From a checkpoint of a small mixture-of-experts model trained on Wikipedia.
Experts: 96 experts in each of 8 layers, 4 picks a token, a sigmoid router, a shared expert of 64 neurons.
Below are experts of layer 4 (counted from 0) of a mixture-of-experts language model. Rows are named router (the router's row for the expert), down (a neuron's output weights, with its number) and show model dimensions 0-191. Each number is 500 + 50 x the weight over its row's rms, rounded and kept within 0 to 999. Numbers have three digits each.
After each expert's rows: a language model's description of what the expert responds to. This comes from a sample of Wikipedia text that the model never trained on.

# expert 58
router:483552548530521443493570421569475455460426471493506602509457580477462490474547531491572550564477454546560613528486517529513608628497479549509443517512517501613462409528575467505443487461541448566511484369530549522478470472553517546474506495493459547400471520527498523493523422582494505554553414533462474492472480546471523562467446557432489416453568443495505517522490513452502447497443463503532432477500576539522431509444565541566526462481493499496433476476489552614608556475539420425470471561515565611562495413399444450473538431495494527481459530452521500495611398512418518550
down0:523559426474529561504549436520545446440519508547496510392551519437557480428437465526541471535538530420496559466404486566537498505417581560499480469496583481417447517481511457540509450458474466523572500478609472480473476496512486483602522548500523487491584610484465493540543490536463641544482542527486544497513559543482540483370466431494493508529448502528518491590477397476531481486475482452530666444400462584471586455552497549471536446479538458541470501474482409545533469509474487532402381457544488533510513474519445489538452546494619584457520429507475561517426500553417422537
down1:540449429542531480591449522479482478480461521437568575589523472507519419496506437507574512531533437430510523372485479497554496449525503546399547476553470571476485476596558489476509545425431451572549484329487551429446558739552532482516482458447525523474506547492513450475409501476468539550426464477418519483508489511577571538491477496434472506515556465546534429515413507467441491542602468462540516535562512469605495501534552445518532552431539511474470473483474522499466527617561480474436519595500544466529482458539508544523478464474478545521513503544577566491441481504469434475
Middle and ending pieces of foreign place and personal names and Latin terms, such as ell in scutellum, am in Takamatsu, gren, wood, hurst.

# expert 35
router:545545574532510427457560483533525539528410457447483471428439578497542483495575510526543481576449494534449545428499486513542514594552497413561418491520581511536518470587559485475475448443598437493515556445491472518509445507488494519426446523502384509485477506483556486428454480550418450401493442536411492591440510544471502415449443453496469469477572543433508479549383462515564581562512403566403424480497589535567447444452463557599528488492486521499479580502494523539559543507492452497468510513494582575594594431436490449528505432492448563488504545450463535474577454485472405508
down0:482526557480534519410485428567536483530516483519523577400509447490515495480494501521542568492494511431485524514450522453516480455430516524551462479591583487466522474440404439513557537470529500526508516315605441475501479574523519539468603459443523459509483557465396476606435461523415547481500459432518491521418468491499529511511558539459485482472529577485532487454481502525536469499514551347578630470506429614527479505554504569432515456494559480512482506560477515476507478523495377444458387442550553566518524531492503514464520509581657579502497453515440517516577514535447444522
down1:475550514609582510575389495518541481510486483410522553526471505488498509470497441509527510529477469478520470493460479546555490402426550563507580529523507567475503489507501402506520464467460512472530443272460482453506459765539550492567582521459500489465462478434410456368493525501447535518455525461501527452523442531521490488533510442430520472546514492542486442459493576465498485529560516504495438539513485464528495569558485514479576550434508446475395464453484438479437534532486519556462453501556491550508491469547513467501473539445455602449559508511489612544475481505424461496
Opening consonant clusters of common words (bl, ch, fl, car), plus percentages and empty cells in election vote tables and infobox bullets.

# expert 9
router:493567573467509421545533456550421551509496460461479469470463564511461457450546491547551432537519503542423496517591557567552547620507475519491382516557487481532448477566568542571479415522533494562459536387422527470490465472525440503476520496494472467484405480532512527543551457525463476520513516498463445603487506537456511451443552464441480510449548452483469449584443555502465483462521396488492477516498591584543464467450431526507449516500439548461511530502496564485548490520402500410529557533480580598562583513406526432524486394518408517508496468361522450506669462497435442544
down0:554585450452510570515454520493478478482500497532524524481494619566548519508435532517502493543541563479492578441484464537509536467483517494538509434555530510453385532439487449430502499510451489514496535421467484523509443485518519533511575489475536447540528570507477535517553501477431582493591501523477474433470522535499483458526511465443460497478466551452513624551452612570539414492561411355558566477518456639528501506494488519392515440480536398469504491578504456442446406493502287496490386463527472537492473515444537498517516541543556631535526446537490546550403547496471458515
down1:436511502492548490613526483504541428562465458464582544567514571537470501513504421530567554548432446524517426505495433561518550443509559551503503485530505538520483461541506507502533536497537463531534482323539498486524497864541524555535558512468484524516526470495523509418476509468532533532511537495542512434479482485511569509486490519420515507493559521566520540503494463479479434467491445451445486476535487496473436468464506588513573490444511489501421544450428520484523542563538480481434484538627422435496515501510520441527471519505451584476548510548484541533408473480463490508
Sentence-final periods, paragraph breaks and the words that start a new paragraph, such as The, In 1916, the, ) is a.

# expert 52
router:581522486475523465491506461486452552430484483474476495414455554425474463516589494581472440502405417543469615450542541497424560587489566508499465488526546448550386515633532497519480486511518464602531524432521475528565441474427494538449514527578444537454400536490497476464504389557400444528523491596422503563555476529481552470420511483467540441485630551528519504605449500518499553517422460477455424470499587514568461504454508549594472444455435477504436460497411501479505551535509455458462540485513539570555557484440512464498513450585475530519495563425469570526536433537467417528
down0:542442441553601570385512445441573464518547576566576554465517419524575475509415495552517493476523476420543551473487501610471500462457591457491483557530494524410490456473424412561594395524440473491464489458546470447560561549548520483579564475451473565471485633542513511519481491507444583589514456468477462549466566539468547482539424516464422470511501543521481551489510391531585453412477453524527573475453437579508425550556499532438504521433518482505485477519508508425541421503583440490402408469490489516485495490521505503464480581450567588548532448549532466542532464554466456491
down1:418502528490538539600526500512498566444543455417457459538479584548394582464466444511553421503464490513478544450488538473477404368488497534454579528473487580494458480496493596497518480528562506497518450290545469520538484727465559462493526496439556510476485448488516482449406465526498505488464484457508557425527534572477435577496560442396449493511488485484551477483494531474411484531577506450533447471490488394494566552478513502471541589489519559576431497483466514471490540507501529496502570561542395533419470519491434507500476530549501504463586521535463552488434533489486508499
Whole numbers in tables, ranks, unit names and scores, such as 16th Battalion, 500, 100 level, 6–2, plus number words like hundred or million.

# expert 11
router:556569498511514477523486456468539511511393509476494504477447559456541468522558516486593503630460545601424553403561552486530469585524526467544427442504533445585459508590545488503486387504615466538518566461516469546468500515528509523502416501575496546468461582460579598428483422564480483544459441618458541545525531534493584492444578535432492470492580546533564491536410550457508584502455427503476472415530552580550476423524517532582483463500482471488457505522488528562544539543578480458457522494448546589562547498425537508539492420539504596491461557480543473464572419496425489478
down0:531536556515508560395442405501554473407535505495510563458479507489542570555508436589510543528533514500486517557442490591539497427465569589511520473533571455474491449488411473469507515482346522493525503398417453458553490505492536562494496511475505559485545509512454498634427503526462622541480471482502558482476458499396457450527501478462473382499430553478461575536524406567496415470524566413512582481549421601559449473492508550480485455521526471562495501479516462387490450473485421486485369420569486561574539498449490495494515549519646500526542506508474525484469467526507444517
down1:497545564545452427556494541449511509500496457449577466531499516478502500542516471524549503556552567498512496418424471515520468408535462573434548529564510587512506408541457598469512472490488449420494479307531505456406508733521501573528513531451495562530482543473514513420490481513450483546448515505501588489490451619527455497496501508496474507450483532517507456502503591466533502541618423415533498505486471442562462503578530580546542484480509463452440504474447517426454473583569584510452426503560443462509454518526464576565460484529547549554531566473514548484447500440502527403
Possessive 's after names and nouns (firm's, mother's), and digits, dashes, semicolons and decimal points inside statistics tables and score lists.

# expert 61
router:492517483531515534519526452472624529483420461498548516471442531551515521487608488431491522610448478539471587482445548520503492555524504409485497523492522448553411516497602424519490432509570503525447507363470521530480482411521503451538531516534437444488464576474551513526422495547421545508515512540370465469578469611516498494459481461386507441516517491453486468532479506510468554559483375523497465458491622560543384481416516619521504459421438508472496521500413487565539536519521523437476498524498556631583491471489554510549551415549516515546429580424469546525553523512457460534
down0:526562559568545503517561430517584433540511535560486504421458468472518467538493441577535417476622565489458533409512525518532468490508527543519505489464559453434500502442510506560543480539435464452546434426486477415442465504481487482473632530444555462474510559491459554545526465473518610457390471493470580512444547508541424516411493490480547401431570507436494565544461369523465548490462439404454560471492490605473463535556456502422485527485481473537404474563480507422511435450517446511517317435494496532522515480468422461418476473556568585495525520507462548485485462494459500544
down1:472463542454529416543452468462487474432501435430457491537471488502500487502488500465544522531525529504506556532516428555457523461548451520371548573505442507508451494524519543405524492517418529475528465336477549464469537704527612453498494564458522471445482547479467514496458494431456492528456446470476444454503507538511546552449468548419605495591549545543537482540446439503377583507611504450471454561551530508563494389498533515506510578482463386458512461501505567522502482613543498475558539544576460469448438467508497501542486528429442573519524537540455571523527499554476522385
Short capitalised or letter pieces right after a name's first letter, plus abbreviations, such as H-ach-isuka, F-ats, BC, FC.

# expert 51
router:488562506538514602460483466490534553474474506416463510476445515448519502444622492482450444570440495513484532459547587484558509587538536493533418424558563504520469503564583465485445458518601480508527532431429482585477450501530483515468437502470467464469388466445497499487475403613500524449476479494440454556545534547479590487496543482493467533556610522433535482581432571490514446472431426427495480521479491544576464443483501533544515527480445444508442475441487460492444588508563467418501531487417586587621608445409471488539445473602517477462532536384458503438552475471472423517
down0:521612529480513539479515439483542428515522507420557512461495531448539545620499550483521566490512542452437584461501508548477442468470571558531516458541532488468468535437524436520559505468383551494563568271484438521486389504470499555513518501474546512546520583475439440510488424480429524624449448467494472536447519529431509517467469474452433487542485557497573573521462491479518566574565540426503550495553443601544444522552567521431448550484517418436509536538491462438483465474503443519488390410515483526514531474490520494456453533535539579463555531498460580543517442570446408526
down1:456574545463537478564458563498502516487471442405536475582529421459531497545513479497533478528492530427578524511472486482529525431521492491402500437527515545437495436541569487446559529403478560534471473252508488443565499705569575450480519496371505464493480497446546455458469539526429504517559475526505543421562459498555544587524542525437506517494460485533486450501427566546448517525601471487479561525510538456540509495562477590526524578450522446461469520510527571466564560588471556499572501565553466497523494495541510513579488573467454567505497525512492556546457489454460525525
Table headers, row breaks and cells in election, sports and chart tables, plus small number words such as two, three, Senate, House.

# expert 36
router:516463553488494464512555426514500558452510504474505533449475547492492507494589486536508409563447423540440563521525530580554584625560511562578413524487491460568480475597582432491454455488562506460503482412546565496502472492561458481461455500550382416524481540432521505440551408506485488522499483568432487561503532532504568450451464518463452444518591531469472531559428547451493518533471475484433412431489577585583403444454507598568481440557538470509435491473487476581518477513510452402507483514444566600537567475433472451440490420493397474523513583490507472455619461523448488518
down0:506564519500597595411512479520519469560477509579507507499501551550546535438438562445533524535638631428570533484420555477475495467463588569507546464483559581435492525416457534551524442468548537462418509454512465499481426527445495602563506401444579539464488539451437482598453415519476543533503459475460516468501567492470531545449535498440459477479500542510446501514448473537572574503497460498641594406575414550443537545463499499441453570529503524512430516502474553424510453562498505544459434488566579489531527443449490473462503469506569600549568458464493509490464468578473455549
down1:424522512552561501616518535480551552421466457427592481512506522497496495507457485535522519566485556464484478435493475538513503449502492522465570545543495579519525456611503530524459487450474499482531493263446524496439540746448510489491547499484555548511446490449550496445556461532456553571433503560488559473579416585517509525494510486463458543503490556540589491522501595511502507539567461444499491527511496470511530437519489594525552500451549494461437571507476512512414504543548480511497435524560381473451438504582484551476509518444462587530553570529498559541468457450470490444
English given names and initials before a surname, e.g. John, David, Robert, Henry, J., often in lists and tables.

# expert 0
router:585524489519469512545520480433530519458487539454510524449492556435505515428599555483535473545455505549501549433625576511538499557490553513487349481470576518556440504605533488533455482417590467502449513407494537515485495490570452525439559571552467397453448386503576503457453499510514463549504498534428461592442500600401551546537542471487531490534526489480499511582526501497520458497524460559527453487480515581562504520489464504532513417481464549512516540556475523555533609520512526454492557441473590553607529426402545444486473375545464529527518508397457474551589427552466464580
down0:504599521508509605491518418451493471570566538566514540443456499461556519536397511559538562542468526469447475432468558511458434432418535498520530439503637511514480412432494527543474492475479468440483522393470474502469424509563516502486623468469513515528522613482542465574509436524420533517507407462470465439488489457477508502490504452456453368510465562506531531492445523507487507502537471416564591503462475626508521538546529517458495531417527428484433590541453385524490480510518459488497423503542518557516511496543500534450408538543621605474584446552447481511505469632464469535
down1:506498549464514579529415500498482496491542545465437509562499485442486441458508518425594533549448512521597498456433491584539477433392534509523563496487483539397531476506507463596525461455457489433493426368461521532530491772500477484547553513531527469568470522502526481448414466551456552596523491477421478416501489541576517517506507458487461449488449464458558487502452558526488545502604475475479485502556392539530507452479530494491501601462552408449490516387469556482445522575481499462493446565556469464500453540548518510467493513419525555543551536544495591504468526561447510465
First token of a new line, such as a table-row pipe, list dash, heading equals or year digit, e.g. | No., - The, 2013.

# expert 21
router:550590493404455480491508424417577504502454409439533481538476533517532516503539498441614435545484458533517563472482530487552477592484538444534412516564512481604416483513582531498391524482518507542461478376446459507534558440519472486420473506458475483434426539446472511515474451603418554526515496551404552469493480569494514501434520506465541515495528474529495491569471519520497547550472457433469515506533649435577456447410494579616531508441500452473420500538461528541578550473517476463445481541455613612594507490399501539588520475476478549518499533507553571539567514479447475509
down0:496590400473470576488468443509562444543540576436535491438435539446533454464533466447513464490563472385485610487452495481491469460456460463528456494526503510487498481426448407531448482476510474458551495478572520531464490522481572548441559485561529491529581616534509492542500427545395530556474506519468537472471442526496534441512575434507495405591566494487478566561484458575488497428483467518494641410496444614489509550519596477386543556486554496573496488512472477501464431457597449472523369426518522509530491471538427448545463447510544614449526445552466489518492510577531403505
down1:450514504495596431536436426530461451453407466426521458503491448516447469518507441429600504540536482512474514436440499555537507479515431544472582530559549531446439470512475544452431550447486478504447414329534517500525483777549513578487509523477560572479447461475453490501444455526493503549446516519470524419498455558545499599456595452462429461475476512545557467523421517554434558523554457449480465491498474442555473454496601522508519506503491556495433545450451540558492545584566504490491476535576471440475543523499522516491515482455495583485504540534434549587468536513485501465
Plural-like endings and middle pieces inside foreign or unusual names, often German or Nordic, such as ers, els, ings in Begravningsplatsen.

# expert 60
router:588536491479458449565514503454536482459543506442491497440445541441493473484615613460475461567475429572532541468539571552544508552428468492502548495443451497531449488632579453519488471464585432535533547374488442552494486473561582518482515546461424501423402440549573603468481404560497475472451473496420465513416445563492505537497516510460467484474534498497450508546467463500530480514444443485459523437521539540551449473464459533510511525412473482540434548476431487531464562502520409449459486564507599650514559485389467476453562455480460558491476526374569469490576451494434475547
down0:554614552511543535492523519432503417459551477512556566409452509506538531525439498508555577556591537419512564533441475479525525461484496476540526446528520500473466463435429504476536463426434505499527495350528503432422505539566443493496582592433564505448525582544491466578529582494448550552369435447492562531487416502490451506424423440449402497485512543478474520539519427503530553499529506486503595514513451588518591454555471470447469524446513415459486546569539480506562481496507412468445374441495456577543517509543380491483470525497587506523462437496552471540428481517459430456
down1:495511558515446469543520544499530486442445422492631487547498545500435502562380416473568538549477489455548523495470447488512585468572506485483507458558486595422479493530552537500553421471473512514506511264499517379527418722546516552510545524517589494433536501542443559451490555552444505479479457464500476456493538539489491553422467492394514454446493516483481547491558551472477479424543458457507473469457490454521566504502459468444533444473504435466474467487489512439537565631489452477511528510513509485492451408515502498530510527581425545487502530561535501517396519481488476521
Tokens right after digits or number words, such as minute marks 72', the y of seventy, periods, dashes, and month names in dates.

# expert 50
router:546565575510515436494471513507492561534502536428483546395458519484547528484539488515558446578472522574513555510539533448467486574534467487482363444552571439559474459593548525551492456530528528513526544380496495485484430512544434590511506565518484482509443418531543479487527525602486494458496524595400512559448452553438586495489558503422438557525533558487490513550487516541460475520511481429421460462526598567590436503465448556494439537402495515538412529514533569453470495505562571457478470528491546613608489435365543417492460425502500502488518445442513570518564455449485394516
down0:450546524476538534476446462537512458472528534505586514419499508494500539484563483468510525467445442460457560467499527532511458517470443409508470487530531529452427463481467378604519532494405433580547490305501524484520539517508596541517481474488495434440567591522465505549417331443390583529465451425517582464550555518518519451489520539483461450509481520442517549506473549523491468528482540404533506362586453548557452471542477569533495513537544439504535518484515448484493499517464363530431468454525540612550509518501517515443542481562627455489467461470465512539505510491499448584
down1:437498511506493546580404530453505516469493474470511528559525489478513457497495486495538474524472546434464464456450495679546553422516486473488574490589491625466518520543511476476494510471473454480566519291506572429494533812463542453426519485485492470446529497481504459438493455549518544549459476476475509495526465556526550516484433496400488484535491526591454479478477549469454521413465521511481469491550493454531479450513506587519513538478526494491476524472411515476454491544485506518477528640508535416543488447484453570487505525479417552533549528491472555509471531479498502532
Opening parentheses and quotes before dates, notes or titles, such as (born 1951), (2003), songs (, and year-range dashes.

# expert 32
router:513505475544485518468513500541429529492516538428494478530483507485409485466534421561594439526450458585518553450455627506515510592521471512505416474534570491540457528587473554462506463480562540464479536404472557557510460467499417484484479534477412449516501468480441548508480469644494470449446455533464466577502495620460560543464544430424528569449523550466493478463520496452444463487487494469516491443472594454539497458454590584533465581455459505525416538517504560487459576440570568445434495531451565585663560536410460454502544468573497487530474492366535489550553452440442472532
down0:453560515485550589480481463469487433513507667526553478416478488483551491494449462596541563560525538527436561519461449577481573434448487471555492477489556525516471484495407491532577559469430480550514496304557474439504462573519525454487455506478550500506557552479487482577559445508446643515494525520439513493496479500509470540463536454452500515445496534444507484504398481492539478469442440442572570502507475553646486450501494521468472476467528465463461492519539460427478458429508405502400452477480463477560550467558500480463461548551638511529446391554528509573498535552509400561
down1:466455477506533488524433592452506499524461447438512521568495502533440479590445446490561508528437500513567473502445447545537483455490515528465528518508537537506522489599514552480547501525487521531506420324505555534521456857512601515517550554398522549513510529412426506379466470516465537541472481492552489442530460544496523533496556521444523494469505505520564512538460519515369526527570444465559460513510487420478540513471507530539436534475561503489455450479474478514521481524548470485495454491484445523492509526544481503559427560445476560530513457539480521556530509554455504508
Commas, and, or and pipes separating items in lists and tables, often with the next word's first letter, such as "and s" or ", L".

# expert 55
router:549462451493460490475542500551428587501503532455485421520432547449477520439541500435561428519503499541485525505541511580535485557494479507464376483513477453496440480543561529592536421422531493466509450364475516487537503528545427521469515540452395515456461469510458527512454531546516451514546492486439527555502539593406527518439467514457483463444507506459469513591498510531441415439508420452454413454522626502537430470422436588617460503509500600544432535577439552589512501524445519454473515510428616588540598498439478467534516432569455497517504476435469444502592448504427417540
down0:551582546555602516456520429524510458462483548517531510445482554457526538474488543539566479582469544484438546495406502480499472494485467469556528445522614452462424473487508394503529478465473542457491505382431457504448500549521560410521478469401555536483460596472482543461463378474384542549588535441453474498498604511476500486482447487459515467479522557492494544517449524465496484494530489431524573380450486568565511455497519480443410522472572462438477574523524503489552461473507294469477472469598513528537531540561455511444483538531643444473469466500556521505462487506459476611
down1:469428567526547505519396571462547484537539448414550548541453465475499435582492499503517497565489541450528450418471462516554474459534554465512553413532510579494548436475457519561521498482528512481550531346500497466490438850479548561514545488376513487477442446517531452426535531555390506539476533533521413462539466519527507539512555464417487515541491514501564472559459571482452526506557493505536513536521492418465594451524496557506438518469489453482465470477448542495484446558521485453464432522491439482479484511529554498486478498518472466481478516450493551538460514518519463500
Line breaks, list dashes and pipes plus the first capital piece of the following name in bulleted lists and tables, such as "- K", "| S".

# expert 27
router:477562540461519504516526462530507555520436482507510533472412599490438465481617541498500435536455493511496575480505568522544545583535556478553427434552533462573441424520567463528470383481619460541462501451503495509491496467511504543424485528528391466459452507506543506442471386665505473486536466530432526535516527532444578526479480460428444448517537490469543527589380478501487524558388388526494542470477577573489436440478492537604491501512477479510475524517521464562507565505512413467404480463513511579601586483436483449508505456523500585484432519471519540474564487484437376528
down0:545573492461498563459544404518515534525470511556553508450508448478569448502434533584561436525594577474529615459468474505460462418485531542479557486592532469499433500483467468496546533508385475555546538345503438454508482552465553463578495551532554483502514649477482551505538452459509624499513480458474531494502513505464469496501459520522432455502429564444453516506413473503498500521515485387565632456513427550526522521526533541451457503480513530449430496545511475421518485426557356528503395449517546461537544479454474527387413531539606533476488397511493512504556462493441493483
down1:448460535502526528529458477516556492499510488442599487532543451473499433520434534439542486580459503438473564443451509518529497490480475509387471419495529579512441526568533481523529524502467474524492533266488510490515566735441542488500536544407613513427477553527460452449518561483480528534464526504516498494459412567470520568410566405394543454500521520495511441505550530473521558500503469490485452494531483469576531499597528524506466427491491443475476433466482517511461477600550437495507485528572514437496517563500431467496527521461481595520516601542465569515411440484478474478
Adjectives and capitalized words in names, titles and award categories, such as popular, social, beautiful, National, Best, Black, often inside quotes.

# expert 22
router:578512488563433473508522534521455548526431578410502534516413498526527530506562445543561444541510438524458516462549522562491456479518488522474427520487535480525452466565502429474513466512522464463504467342450515447496471467522399488509531543532415441502461494469498563501418494635549466515463430561469513605496516611450495430539463510413482526423520477495451519533503480498451413436537458451506497456548604498560443445491427568537453497444393525604503516497444513522512512498472475436480488472443518627506643475422514485515518387612456550533502463469458465525615559540436468543
down0:488557482441541415505448492496509440512492528540553622455440483462513418533382534599567508465465535513539558469456483457515496496496476486581454471546545531479536406525493445547557551402500481536502491306516464548466459522411448564497539516472541507475468565478491483545501431527424569559428498509477535495463531559405546514492568413436562444533501484505530472489417458498501523561627501411528566479520495637540403497516582490457460516502546426514478521576511443478462501402576393544386478471501487508522519474500441496509480548560570557498498494514448439474485549421492434505
down1:432582533535524513572398557424518467514493466391521464508545581519480484512508504463557576536479529491545527566450460558495535429497545497518555458563465563413470447518527459571544481482442442505496481308535492513525503733413532445439550404423614473561450549506462509432490477512486454537448516485534548405534468561449438527463529472401527445569549534471484510512509549487433549475520450489523461538459486453471431471547472525498532578497516520441478504499443517422445543539483541512576487619557443467484427497471525480507446575500460561523517545494535475471478507514528566491
"The" opening titles of bands, films, novels and series, plus first capital pieces of proper names after "by" or "as", like Per, Sc, O.

# expert 46
router:607550518413540544502527529485463596443544465408439540389439596530435533531577550529523493498540482583502580549598516500560518608475529521467373485530538460509427499547506474611535398467550482571507535431548515519557455493507541494430421530589472560490473480506483492442440494554526447585480440555456494531500486513498537462500583516407519445506537570514523447588485506504497494492468474476490453489472586544575501525438487539587475509439419518451420488506445513497559506510473512412537523477477526641587541518399503426511578411525540501541466575408482546517541508500482464467
down0:475523437553608579510434536490539529489549488451530595499486580527489570566512519550554493469589488492462526403560493490487421454406570588524541430545561555476458542421481415486555495459465454512482553323461440553582433482528637560545516454515539461535549516490471503568480532452464524532572449520565455452531504556469530414568448520504443513504592505555532596486435522470496514499491495424551536477534465530543416434501528600466456473464472468544520439578468462487429503480485408535503432409561511554536513478440452516434483531497579539501524458517573497527533552535504419576
down1:516450487465511510578442558477520464541469496467515556612501428504490586548510489500540496538517506543517501454422516547539447430505486505501491474555480521459451435522564531557514476458473532474432474374463466551529575764511581409479509472524499441520463504507488525379578523544466525566424539525465441419518487557485526567582568476420435418462441495502504529482502482551396558469621427507531423498478496534537485486460487525469564545466576469461567491442537575409499541503461489517538454544529467470528461456564458514550435517449500530496559478489467507513463557545452594406
First digit of a year or day in dates and life spans, such as 1 in 1966, 2 in 2009, plus dashes and "known as".

# expert 48
router:533548521537483455469545450512495542491394448419457515420453554480530471479615518490526408560446539506479527415510541535487566657533532439497438450564593516615472465592602475491464450431639460553475537453538479549487449477465462497442427532511453487452469501491510543461480451554465461460465542582473485578511491554431556500442500451506481463479582553433542522617439565440547552522474407512464486472484591516502426460530517538612486480474493529520447503555519496554542540547521453496477519481456566564555607455445524521562510441538414502477472520449489507484585445508457399492
down0:542516422440541508491495389555560498512508577499497549384419415507503559437516515486499494416535474450496572486456523499513449507406552478557498486457487508399460521405475429525553471438446481420508497315509405474492477526590525407430554542513550467484542560541420398555478418533446529480475481444510613516431509523429500480468429505539582408470507502504446426535511458518485558478502512536557576439503450567524454408534515525500548522462529483474498594521510451514527452517453428443487434469507521523511562501513500430500497514605613530507462426483423533506469544508442496591
down1:517523558562533467492448540497578503433476487466561538610485532496462490519453462444525520554450472517471493423463457553523559444493522444451542488543512585543519479627457485527543484504469469477456372311459495482516481733486516446511561516455529551516453470420445499510448567561500571473480471442527495418525484593477567561514533472463540560574477491525525515542592598451503522474554432428508512502498485425451445492476552543530478471487598450536488531484468512558527562558547546498536571622565443491449458454508495539528500466435481593451534476531491570525427489498519502488
Pipe separators and closing quotes or parentheses ending a table cell, especially after song titles in discography tables, e.g. "Turn! Turn! Turn!" |.

# expert 44
router:526563482540516563554542418508492535485476497455506501436384574390551491526531550442525451651423493510468502430503569460542566577522469489504469484489586437517475479563572483537418445516577508539500607407470481502477419485578415539443525502438487518474424464457461486454500462621499510513496427506558512541473512563444608418444479519481438508529569525497464546483436553454504522438461416471438544470489520556509441462437530544630446481402448475523434492503459448536484519539513503479461609544476559564595484494449517508547522508515420533476478468413557558440589477523430497491
down0:488548503527546479509495433513512469463526566574477539531531548459577460472474495561490489494547605509519524505482459533419515517450510499560500472477544496488441474477498469488504385462442386438502495388473451508551502455517559494445479480547416554475503558508480480514531364485454582573490523459496483385408442537487431530546482445550545435427356585498554522572458423522513549420513549497568606490516467545542530503579418577463528464468489441417558477534468512451543463468483471547498364403499521553514486496489500482504441501623644568540524474457457475540477510422438483554
down1:538515528499513480567418518497475473423478385438536473545522497573443447567574440483513492527422509491505512424430511602552519493498518550416536415559493612514443536579559444503526465464557495532541497347460470450515578707525557474539475552426592509466461570530487493411465482531475590527501505506523483393533424503419542501511502499424480537518483537476501511521445525477437585510551502477481411561504537471538499533585521476501504461491478464447586607519450582496524513501549492550554490562561459463467543526525495481506473531507564548505508496474508582593415572437466549436
Hyphens inside compounds and ISBNs, dashes and minus signs in tables, list bullets, and some word fragments, such as target-rich.

# expert 26
router:555511564505526478574509486485523518482446546477486563446518549492549484415533468540572470527521492604466541438557594500509524616545508505473426517435526520515460491599580496477409464464572490498479574438475543512473531451480463477498384536482469534455437476543481527537449402572484469459432441504467441605433576507444529431475524495394487543524524550459502485474533497433465436486441459514517486424474605527570492484514449516538557479460414547482499530519419562497519573503480449402479546512467586588603553498407513426555508355567473471514446558395510489549542545439430465565
down0:525613520529504529437448576432558437491551556427476497469506490477509501571365489594496542533499536477473485540423456546471503470445568463504545438523581513449473498495450385507494444493442504542513490372472447480478483598468522549449535428512546561519527461469555440516521443526482608582543485507454438489555493581495487527486492416501477449431449548542529625514410548605528501445530489423564560526557462548497451499456550600441505528460514424518480475490486502479585403464499411505465364445494469557529522524534510526481470559523571660512540516509539480513517479546458505574
down1:510455583447586535498486540427516487416540468444536544513491564562527477578498400478565499542375453410487532474416514550529525486443509479459515454564509539376513454539561472478526496509498482521532530356497497479489509741498587489407546554476502530487504553463468518381484511488457519593452498557526495460550487565458479532539451433396482559491525546523535473512488550514433544595540498447539460499502493509559517512497483560525443504450619462457452448451489543510476453527503534477519455551570391518460522545549567495536400528417507527492579575527518543527464493494537482496
Clause-joining connectors and the article after them, such as ", and the", "; the", "), and", as well as.

# expert 20
router:555571589479486424536556472541444585526408482491494509477456532483541479580586469516505414542470465512519569397579547539540547565522508468585393529551547500565449445583612532501531460439562499561561485435532446525445452475492551494463455535557463490508491503499511547475499457550458557470458470584464556533428522550454587484457515434515483500478555478464500562607470557429510512503442484543522477474499560533551459384464532582603534498450502519505466407505453437530590489510504380452428525468415598560562529464423498458566486510572458544455541595468512509507580506502418475548
down0:581501466477569566429449457508451462463551545518521462373440505539494492513373516531538583470565547446457545452421557458499572489499594467518491465487499470437391455484456479552518449445469459543520521440511433475489444476525542567456559502405573488462525516511438405595465482516470622545463513476510510461450519521535472496494549541467464445495558576402515495568423410472516541500576536482541589450546496609496509559495472491450469460480507419499448583493554408543493416478531510489521401426465451523503520413529473521465476516635546602521539437485438476509490483543463468606
down1:464505557497607495512514521454468544485516459484593430628494415503516462557465499485539517467526512512465542442523479581510507442501509477434542469553478598445470418560467617530516491400454561488481484292470585500504549715467568444553501496422595501475492557442553493463451548518489561575514483498481519409508448496524514578583505465478498519484456575491479422552448553465472491491533506428532489542546493424472490557528499459503525458452536449458432558495512557462473573635496588505493539532526439498503468464521472546534465522476489534534550486491519533555442529539437476453
Mid-word letters in foreign names (l, ai, ou), University of, State, and games-played numbers in league tables.

# expert 33
router:569566587523526420447466494545510560531455479446516505508550502462536482507550522557518430520522482606501584449544612537498541616476527535434399524559563498482524559497518446440448478464595436467462505394467423418589438526530506560452524493539405488441482489478490564476436502660463437468539477543419477570491488606463488472500444488469495510468577533485528523549418494488509519501496452480490498413511600577509450453464485549633505476514492496471451489546448525513468525515569491488476539526470550612542616438413492482495519492529437479529429517443504549536517425459504373494
down0:480526399476536559439424363487547501493498616518449555376514507499589567440450528561507543503549417417473556441462500457500542480492572450602501502509479500480431455434434485523477496492467416530536504360535470481518410456513542472468551435537472478509551572489425481568406498483428581496507515474503536494435568530481531458505524517488476488492478577500464545471485449521468452419554450393560571477507425510525522555538525508480451513438481467527472503487502475514489489394559336501439479428557517532484507475527468555392526491574617443506491433512494540471549485579515432575
down1:507454565509522493557499560441506515470531457454515551602496525488473492552505487468596505533485428465472491460491524519531563455503496515491465457561416555417478525528481555488506505514477454439465455278513463460510486711444548410496554570333512515458424496461505425407512586509472537499472524465516550391580486523501463547470477530453503474510485452513479518499505522535466493521539489505493468505545439430508511520478494482472520499467538430497504469488431516482407519604590584413554479585542457453402418451536561506510487507471458599507550468450503582539452568473470525462
First pieces of longer words split by the tokenizer, usually right after a space, such as d, g, st, comp, preserv, configur.